python train.py --init_std_down=0.00425 --grad_clip=2.0 --decay_shape="linear" --seq_len=512
Below are experts of layer 2 (counted from 0) of a mixture-of-experts language model. Rows are named router (the router's row for the expert) and show model dimensions 128-255. Each number is 500 + 25 x the weight over its row's rms, rounded and kept within 0 to 999. Numbers have three digits each.
Before each expert's rows: "gets" lists some tokens that make up at least twice as much of what it gets as of all text. This comes from a sample of Wikipedia text that the model never trained on. Tokens count by the router's weight.

# expert 13
gets: " |", "s", ";", "===", "---|---|---|---|", "o"
router:512504456560476511484461487514484495522532506507493510502511481484556527481487513529437475498505513506486487475453491502486512493506525473535505495513483503497519508532514501507507502506501502494513557537490461515522489508523479456467490493514439555489504497526497505487500502501568504470520487494505465503472505476567491496548481517499470498460505492469456532490510516502512479467482

# expert 15
gets: "\n", " (", " \"", "==", "/", " =="
router:504496480444488503471576515516512499513517497471508475509475520524456478523543494510465507505480486500512497498482466488492499430494532487513505502504532489509480505515489491505503486525471479499508457518489487515475485507474527458517509517485513508509485502459505523493522504488501490500487483506483514469493491466505522464516557503504515501508498508509467490475501508535483506597543

# expert 0
gets: "s", "a", "e", "i", "y", "t"
router:496505464489525491491462478506506516481511452512501457516493458481432511490520503486494459509487484482550531489532453524522482501520528510501523481508503490503452536510502447479487482508505510528469515501496493493467492493515524530521493500514474508542467547489490512456463509487541530480500494483496520478510498532551492547475493494471454496519518483500441523541489497485470469525476

# expert 5
gets: " and", " was", " is", " as", " that", " he"
router:504513559472464512537526463498484419519513471489490484514547516492508498490518511490502525512465489518502534497473517539457496468498520527474485505502507499486487471497559519477510530529462510491473444514523496559484498515532490487510490482454537549498508505499515477503464499490563539537467488490501516519475506539495508524484501457510480493529492480517531497493519480468485563476512

# expert 1
gets: " ", " 1", " 2", " 0", " 3", " 4"
router:528520531501569515527564515491503505534505496478508449536489477520556493488513499513513499488491499505514466490531481496530459532516506490466506489498502482486501511505495469517518460499479494498514467521483458485508500501501557477501458533510426487532479530476487498535504500470453508505522521500481513493437519469555466512494528488508478490511521497531426507479373499548480463530479

# expert 11
gets: ":", "s", " –", " /", " -", "us"
router:506525557523533508486472495508482497502510523543503467477508531475468499492516554493473467503483516512508444533500490490469501458517477470519496481518511467522528496514481492443491535482471501503508507500479507513543510467500515506509525426485500441499471537469469522473502488495535519460466522540480513489520513504488486460520469558495485525488525466474512513545579501498497519529499

# expert 9
gets: " to", " for", " with", " by", "ing", " on"
router:526479487526463522509497495477488455471497513487490494536487546486568516511480479509475478450483499539530488491507516519477493546492514546523522490501484534499463494513498594497489479570516476482477526477492496527511484517529480496470521508508436483495509479538503482542472512515472499446488482507496494522513473549470504492462527506530475472493467484520499483519495478529467487491521

# expert 2
gets: " the", " of", " in", " a", " The", "'"
router:475520447557558511508465513493507467468512531449506490487527480512475511504517545491497488495502505508502498472501482475550516535520500528442516488461552539482460497490522447505509487599522473486518459489525513491506514489509466458474480525504501495496501480508492501505498498517476483468509489534435541523493500529506524518522500478504500507545480491523556489495532497523513520516526

# expert 14
gets: ".", ").", " season", " years", "\".", " year"
router:479495512468481496547538487483507471502488471585504491507512533495498483504489488465520552491486484505523420499515522526480508530511492524444509567513508482498510491495504494502499548457482511492539537514512494532479506531486554514505533495484496496525474529580483492513496511479451418424518481506527525518494507523470487485529445484504498481507489520495499540551482504524486501530455

# expert 12
gets: ",", ")", " (", "\"", ";", "),"
router:493497429542511519482519495496484491510490512494499481562495531483465532501486524552495425520503508511479515544516503498575471504521483434436506515510485477501518456516522544466539610479493499508503539507499482475460501484496491539516494510507496493552500503523515517475498510478508495500500485466517511470492503497509480518505500488471483486534527501489560518520443493476489539517480

# expert 10
gets: "-", "|", "==", "===", "=", " "
router:516516496527535493521472499500506507529497519513513515564497470492472515501513509455516527503513499504514465519538509505438481444513493466443522464495509557501553521528469463478509525519525503485488522488493506500495501501463524512531490522527464477535494473536507480505487503487549512510504545500525504507503524488489514473525491506496477506465497487433493511483447485480447390495540